From a checkpoint of a small mixture-of-experts model trained on Wikipedia.
Size: 8 layers, width 768, vocabulary 10839, 156M parameters.
Experts: 80 experts in each of 4 layers, 4 picks a token.
Training: a variant of Muon for the experts, 1042M tokens, 11258 steps.
Below are experts of layer 3 (counted from 0) of a mixture-of-experts language model. Rows are named router (the router's row for the expert), up (a neuron's input weights, with its number), down (a neuron's output weights, with its number) and show model dimensions 576-767. Each number is 500 + 25 x the weight over its row's rms, rounded and kept within 0 to 999. Numbers have three digits each.
After each expert's rows: "comes after" lists some tokens at least twice as common just before its tokens as in all text. This comes from a sample of Wikipedia text that the model never trained on. Tokens count by the router's weight.

# expert 13
router:505493481492540496520471510508477510538449502496483494439531442469512527484500506496498523458537523457476492492518493544458517521533473459485498476478488508546504496504564460519464488481449485521520523490520504505483488521454498496490481548522478446525516435508495513488460521527529464498496496494538477535497540488498495467492474500508469498532516450487485472458532472527448510517457494516517519488466564495524519480516441507504515472521485490520507465438502524514447538487473503507518524470526494523508496548511555544488476477477520518529521519502493510494469498510520536511
up0:490485451496479511522503511511522505497522543534488533483519461508515486500523474527510512475476456482516514515499514485501510470512487475501525485511498500480484512460494508482477505491507500454523544525503525483457435531440488485470474516497524522500488512511529520523513492523479494523522515513496498538502525508482485539530508495489497474489455510482514506490503498542550490480486517522489508487460522477475510460448506465500553495432504481450471474475489531467503498512456513547511523492537494541523465456497525482497525532496458497507523529456497486522436503472484506472
down0:463499490489489523534566514486481465487546524476506515507510513467557488522462508502489431556480482473493478570477499541509503505511521513479528479507485551451487503522471511508519530500543522517502517528472480514534505543500542488519520511496522504482506496485494529490484443486477525531464521515498462521509528510502475480500498512520494456490458518520481494499468483472486463519514471523497501511492504514468479551499486502488521482458482513512480503508499440467492492461466541496517463440512495516510468501460478478518482499522517486500523539452469475477513514465540517512
comes after: " (", " |", " \"", " the", "-", "==="

# expert 8
router:514542523488455539509481486466527549515501481509503474520496510553509461544502470514462472528482532469520496489462499511521516552435469463515437508478490523505531454525497489483479518505465477503509450482565507489513512517522537501510510458529548488523507460509487470479475505549502537506472488501499515484525475483519498529458492542506493504484492474509494478468533523535516511535433502498468507485530492513515478499464535515457501501518470515489512500534469503530510504485525522554506466493550527484473495503470470500495510527500477519511510512549518511479472523554496498507
up0:516470511478482443512478498463495501507521538513507499511543522489492530516522500511464477522512559516480480516470506535494474481466490494499527524465488542516488490485490519534472493501479514486528478475521496494551523517474423503462469537430469461510494498484533513515512460487512501533497541480538480524508527469490445507480452548476518507492493497499526509472516495493514537478444516484486543530537538506527489499505507490528491497562451529471488538530542495512496516520522440515531515515527491502508516557471536514526464466502485498507494461497517544475459489504556500511
down0:510467478528497515469475526542551510494483454459454481525535518508516503461497501510496524494522517532499478476454511504431509533463478470560533525496501507518513515504506526528489525507481486493485491501493479471507513477499478569502473538485517501511521458544544499465499490459503488490510528479507525474497442525503503511505487481456508515460488485445524537509494489496474496481505479468515491493472519551503504511461531519500548492511474491517518474526547507522516508537500535488490489533506501530504496507495473514494489495459480510524510514464505498485496481502534465492
comes after: " ", "°", "′", " D", "1", " A"

# expert 18
router:515502493513560510512517495499500503504473477522477497435478468491496499520522517469505500491515507514496516498479547510499437555497482488495458495524471449514516485525539502449467501481457517485505486540519506487473484516560502492494496466501523474471590531486509504494477481509501534544486485510503481500473501536521448451451492525484505497504501465477487435527493499555517499486543520489483500471460523480483447498514473511477474486493544528542477501502491511504524528496523535524488533450507488544564492453456545526505512491573477485454473512514504512482506510516526453470
up0:482495508510519499487465497483531510530459490556484545506495519516513464539488525523494468540491508530519505529461526470536525490500514523564507525507510527505508523522492490486507518526513498507452537499496542485532527485489527483477507473503500533439510527448537501524532517482525481461484497491482467501478476519503491501524507478431484504535491528489522493524470562497489499463486516495518495465498474539478515488527484466511534557473493468524503535509490529441502513524469489519481487499537503457481516488481494477498474513492533507485459518507527526487482561509470499490
down0:510493495514534490506460518472514517536498516561485540485511464470485434490467490512471548484530481478530575453463499467506503502501494487528485524477536463449469462486485478498477491507475518501525503509503537462485511495497464496469484493550490516519536495503503478491504504510493499514471518534532543509487499505499467522489505492458495486522478515553491483494496579488495474508487575485499472530519510493474494493506519504477521540476534513523503525474443501509474504510471477490525529488484464471483536485510514463513484509546520476496521492514502532502509517528473538509
comes after: " the", " a", " and", " of", "'s", " an"

# expert 39
router:468485559530464484490490486497474540503489533478524506536498515472512499452529499493503563462468518476470489470537524499535550476484493498517494509477505501472512506466498514512467501509457503471502488532486501505465478507499490500508527492503516515495522513481494508508479505482491508559506488466519511509517484524482473527513499502511529476542433470482500524425463530531548481541455523542498538484477499531509542485497513503489466500510497487479520471497464541548550512427519520487482490501515493519450483492459500534505496487484465500474501522500495489519528497480510465503
up0:525520462515546527491496463495486478502486537519510528500499444514507549506513513506475522487494526498529493484491538517491494502498530448519501506482516531494484528525498514498500534457495514501529524464527504466500501520486490497512499490518494473457499539538499513490448496490508485493505546526482500538504518452536513468505514475509461565549487488517511501493512529521519550482493513540510533479464543512473502516503487498503523539482517511524484497527520461477520501512478489535465511538475473510488500489522473508541510493510463466507470505531485483491527508454506479514
down0:516495535536476514497518504513516467494503477475468496503523509459524554520495489512543510484492493496511495525444457504465468530484489533465496481501452533486508481497529523443486522479491527485477533469496544510501497534486512522476513479529463526526490523504519482453490482530511533495501483497450482487537455523500477508521518530442508499556486475452496475486495480542481544452472526491537470513491462558502503531495490537460506509474501496458509474488491479554477454492530512516497520534521508514501466467498470482480517490514484540484483513498493520531543548446508465485
comes after: " ", "–", ".", " (", "°", "D"

# expert 63
router:492525502470505514513479550500495492488483535518524507498505520475483469489498510439478525501504506492503478522452549503511551493505481540529521495496523508530512481496480519526531489478446485529500554498539506540557470507499510545520505482511512502482474521485504470483497519474499539473541526526496467494508507520489476420492470471497503490521449521522505503484501505474489517488530563539464477491474482466500524501463475453493510485526524512515502481540492523478495514515517479489482490503472479509512491463487540526548522493554527515461501506469517496564498505540482494481
up0:482526479462494536480513556486524530513471499518507515527510496430485493498517488450462505506503478487487504488511514524475481498474507484499476477535512516474485473498463469448465485544480503497519537465503499487513491485473493507500520512487468510488510500519487499495524516491473532477521493475507518503543533502497493498459478493502519544448498444497475500505494570550496503441485522462474507510465485560518512534509490523499490479486530535464479495470522506504502498440502513529537481508473530472547500534519521481482505465533505513504543460510516491546554483471494487517
down0:477534466476490524497496500522515483520523507453452522530475503532518466528486508459495515533427495527458514483510514491468497491481508465477487487525540508486542499538456487516526506507522541506488491519496517449514521525522492502521489514503526485502492490497541488520510494459511501511541504519492486521463521511508525480495512538506453501494512523476501449514467514512506498507514501498478505484472501526511532537485497569524546489479499535547492485495490509528453520490521502481469459479484496526506478503563521504474477477487479475517550458549511474490522495497509481515
comes after: " ", " N", ".\n\n", ".", "N", " n"

# expert 25
router:479520531497542481506519518486471520523545507494479484501529470499492504512496481517501518543488488455517501480520530504501461472537471504482497502561520483517517486482510503490532527497503477542498440518563498515536504490542564496505478496509531512525533494506517502507485489553506532523514473526497456540507558500502518501480481513471519499510477522478482464523523469486507504506515536531531512524464527502509516464516502521514487499522518493482495511473511515524510486467484546457511485469491520489505482491515547521508484460513496507496493493536491478444472469505507503517
up0:475528486507508494514517468481500504492542506476509463552527463500484530471539464443513523540462464513477500489502487461534473486485514476503499481537477471480493481508471503560488425530548526526488472482500566480456514505456500511548485497497543516484504499542502484484492502503462526501534533520505457468455466523517528471486513511521484471501463503511516445503503491466495501522450518509492516476507562506501543528455519459522498514484468517510505473470515511507536505466495498531553511519480539513488526546510471486513437530500527490549453479457540481461495504513534521492
down0:561481485514474467518539503514484473507504536483454467526511486507542536542440554493493521500475554475479507472513489507485510500478566517502464431521507482501499511493483508522487522512477497525484495539479526476508499498464475527512487511475541508560496529506498495480499504472495491523508499493517499504515456514480444520477479506531518508504498465469470516500486501498510508525516476467489543505521513506530465483518475496459469479492465485489501505487509493512507526517500476502546498503503497498498546483516503464445483490529531488521520508524490468490492453523491517492
comes after: " (", " \"", "\n", "-", ":", "\n\n"

# expert 71
router:567543473453509524499484496477490506508506488470496465487477503483517534496505501493511454529495498469493478481495474474494453490515524508471485503467522499492470454460517494489473490505495478462489489483530488509470448514533508509525520485558476527467471513488519513492471528496488465541518487515503485489486442510520498447507523466492525507548472527511501497488474502501530505470522480520463508509497512529511477496499466483518502504496491507470517516504489477540492512542470497534532490521448572518526515529500539520510502535488499473456516522525542530517458442500468506489
up0:486516478529519414475495514501475478494533526510468494535507530507523511458497498526480501500404459531511559454506546505544511510524482497501519503517478548475511524531537489470448531511488481524508486489571535484510541525451523541505481473527483466513498518488519525484509467506491507512497540533503498532486502519493527508486470503515459496449487547478474501503480525490498525535489486481500527510522520490472505477485495502526524537536481489494512481493480512473536477432508511527494491526507519520460471498506492442471534543518510475490522526512479498470554475481484460504
down0:495508445486547483497545486522514528498487537484470504459491488488510479534459536494454514502516522478534494511487467507486494460484548507490485504479501471525510477513484484474511468499516518494493500554525468477504505495527506497523452481498477498502546540545520483516472519481503500498496497530525478480486489463481480533496494519492497457479501493489529513471461502499502492521491505496477492467514476526531532517486549502575471529512517462520490481522503502530500524492510463507508511472496536505501501462480504470510501530526501439446456475508477500512508507469479488470
comes after: ".\n\n", ",", " to", " he", " was", "."

# expert 32
router:523499471516474514545484452532480517507595514479518487498525527506500492540514528515484500495493495479526494506503489519488487535474494543491515538543490449496539516476480474495519469505470495482483509510501525484521519523524568520528527518521535527508542502502483517494494493491514508548483552489489506526500470484501465526534525511513425505506489505497535499502497486528481490510531529508484476501541488498505503513501491499451459486478485519465470453579509530531491519499538520513488478484454525475457536530486481509470477503508539495498554498519493527542494547536505502511
up0:489484501491504504512475515567510489493498474517515520474513482503511495513545450525490489505534501522508457485568516479556452475529516486516499535492551500494527518451466478474502469511495528494461568514477523527499518505484521512552486454495451515531516500531521499501507468445511519513495493467485502509491536502505475516490518500497508515515484510493546461506502522520489485502493516519468490506473460488572503480472479475488484511553476533500478504527513542480520460499491480524534538468509453541457509475508477487484438498467483491471503478518482517515481493487513522516
down0:505501507488457541513509462486515416506492508478484508511470533486515487526510464549531526505477463519478541515488475496488471515485481484479499522528506492535521520469447499534508475521493477494484517484504519515508501501490554536478502485506489541503459500459527525487474514509548474509494516515557484524485504524507494524530491470480489501531490536475544534510473480513517503519592503417481491497465508502509462520533506503446465500498490514452522503499497511483475517474503518478472509478521516467482503457513477492521484462463486482484493508511498518507504491461489548492
comes after: " ", " |", ".", "1", "0", "3"

# expert 53
router:495511502517526529509476526507482514500518516482473476508479496521460497515476491528503449485487487523500504505532532513499486479498516438508498519516498485525518422512518493484488499486480539496519502519442486523516500504521499486545475486523457527476534516464494483472487511498511461492492497495513523532486511496495495457509493517496504488500474479446518522484465534520482514463542497516515489489487506475482501497495473510513512465537489522527512478581473482509476499510502553444492465447521487512525460475469501561469489496504499487516463528496458495472489511512473469495
up0:513529501515473484461518538481516514500476475540488521511492500470504487480514479518477461528503503515498504496504493505511503473493485523513481510503493503496469511468515482477494504526477542501487545485509559505478510493500539568475498499525481472457506521529537499540524501485494508496536505510516491515506455482498490529506499490532498495514505519516523471485504472547470480480498520485538468485482506516525498512504471492521492536490480468528480481518487485498500523543474505496535453496504517482484518483526469493498495491489455479529515510509500492480495497497478495504
down0:490496473501465501471488467547448512472472451470478474480481495527545456497506517480505524505493499528513528499531521514524510514447484459533478551523506499478531517485477507541464530539545536500459502524484539500536470506473503539433480480451522507461528539525497520507512503464488503502484513519506478497495529496521478521537465489511528503468497510516498505492498478504541537485536478474538491509488467497541515522471425534490486502495504516517507498547488504528535509523473520518540497522493483485550528528497504465495458527481492532525499512483549476522513484522526485501
comes after: "201", "200", "202", "199", "198", "197"

# expert 36
router:494507486476499510454489543531538486507484550465520471464490519532507508484513511574522470494489555515559513528439492483489508480457494502489500462527502534541488502517454491511471488522532510484470416523483517477494462489505460489480444517498465516528495521488506482502476505481500545499517479514463503498502530514475460481472485491524528477511513508470529501496472510556484481536480479480491476523531498506449471503492456494497519488509531524459473567512475473472480494501515499504517477484509458497526492511487533496493506475480521481485535527506482514502531481516503505532
up0:478496526543483522469523494474497499479485524487502523488476502524483570526454497537544462518491533475483531476459467505473556519515475493511487499491484484499480487531478523543479491474467448468477505490547518504492467530468525490479505505476498479464536467540510502489532482495498484491497526524557513508457510493477469555477505540514517482504471503540500506479477506532509479505465507523455441509495462477492486510531497484482501517499505530505495507471509539467492531500495474562495500493499470473533529484483456531480488509500517543494520475457490458513469496507476467479
down0:545491534516478480452509487514520525469520499457507523489491481551568480508529485508517504483530492499491505547540507477478500481478492567494486494471498451522477472473495492492480484500502513533517482538484523497489496496507480500476542531517494531514462507470518455508480490521499484535521498471475540508479520492534546479457466502499541512514537494506502483532471540455506449504542552440489489532507480505518479539498487517494526494503536488531522502522505523509517502482505541540482485521502486518541491546501478484512480535542486538465459516494566518464501489490516497496
comes after: " ", " (", "–", " he", " who", " to"

# expert 68
router:479507509492544486514518512520474567471527482516477471477520471553507496529479515480497527506476492499502497524539544500522476499547480541482474531551524514475521483515514500487529531489502490506487488507511486479555508512560547486546515501513518496533501517518513500500501540522500509516502511533480469525491518447524500481478475503479499485495533505476456478516560517489468457510501491484465506513469504495500505505506509504495470516529483462491484464529498535513510512492544561474517472499510475499509475450494527533464518495428518485490481524550473505503487477514504479530
up0:483456520530479497469466472504479473513486471530483491524492469485501521496512530515437469426526486509457473493497477515511501501507521512493455480513474503563503505505459495517548498511512497486528519495488514468438492533518460483541521509528476492479456510481513513552465509485469530463450465526512483497595542474486475514479510475479509520476496492483531544479505544460526519458469459462501457494497528485488503524545493524457487512510516494522492504461476513528480502523526467488514461497483533538507503492450528503494527520504446524526552482461517484484530475543509541511
down0:484539492510495506461481537536490506511498505483489494466510501557508474495505520504503552517506479491485501549516453495501491457541467529496465558492522554540481578498492437544486503489512529467511507498494483471479471502499475499491472481521468487517521519512537513503489511463531477494479484493457421485567501482535505519460522500515489500450523509480472477493478510515510481489499482481505545510509522526488540529488456480485509520496529521514477508532487507531484522526496467511473518469482516464515474491477492506526505486521489531468463519466523498515504497543521451478
comes after: " |", "-", ":", " (", ";", "|"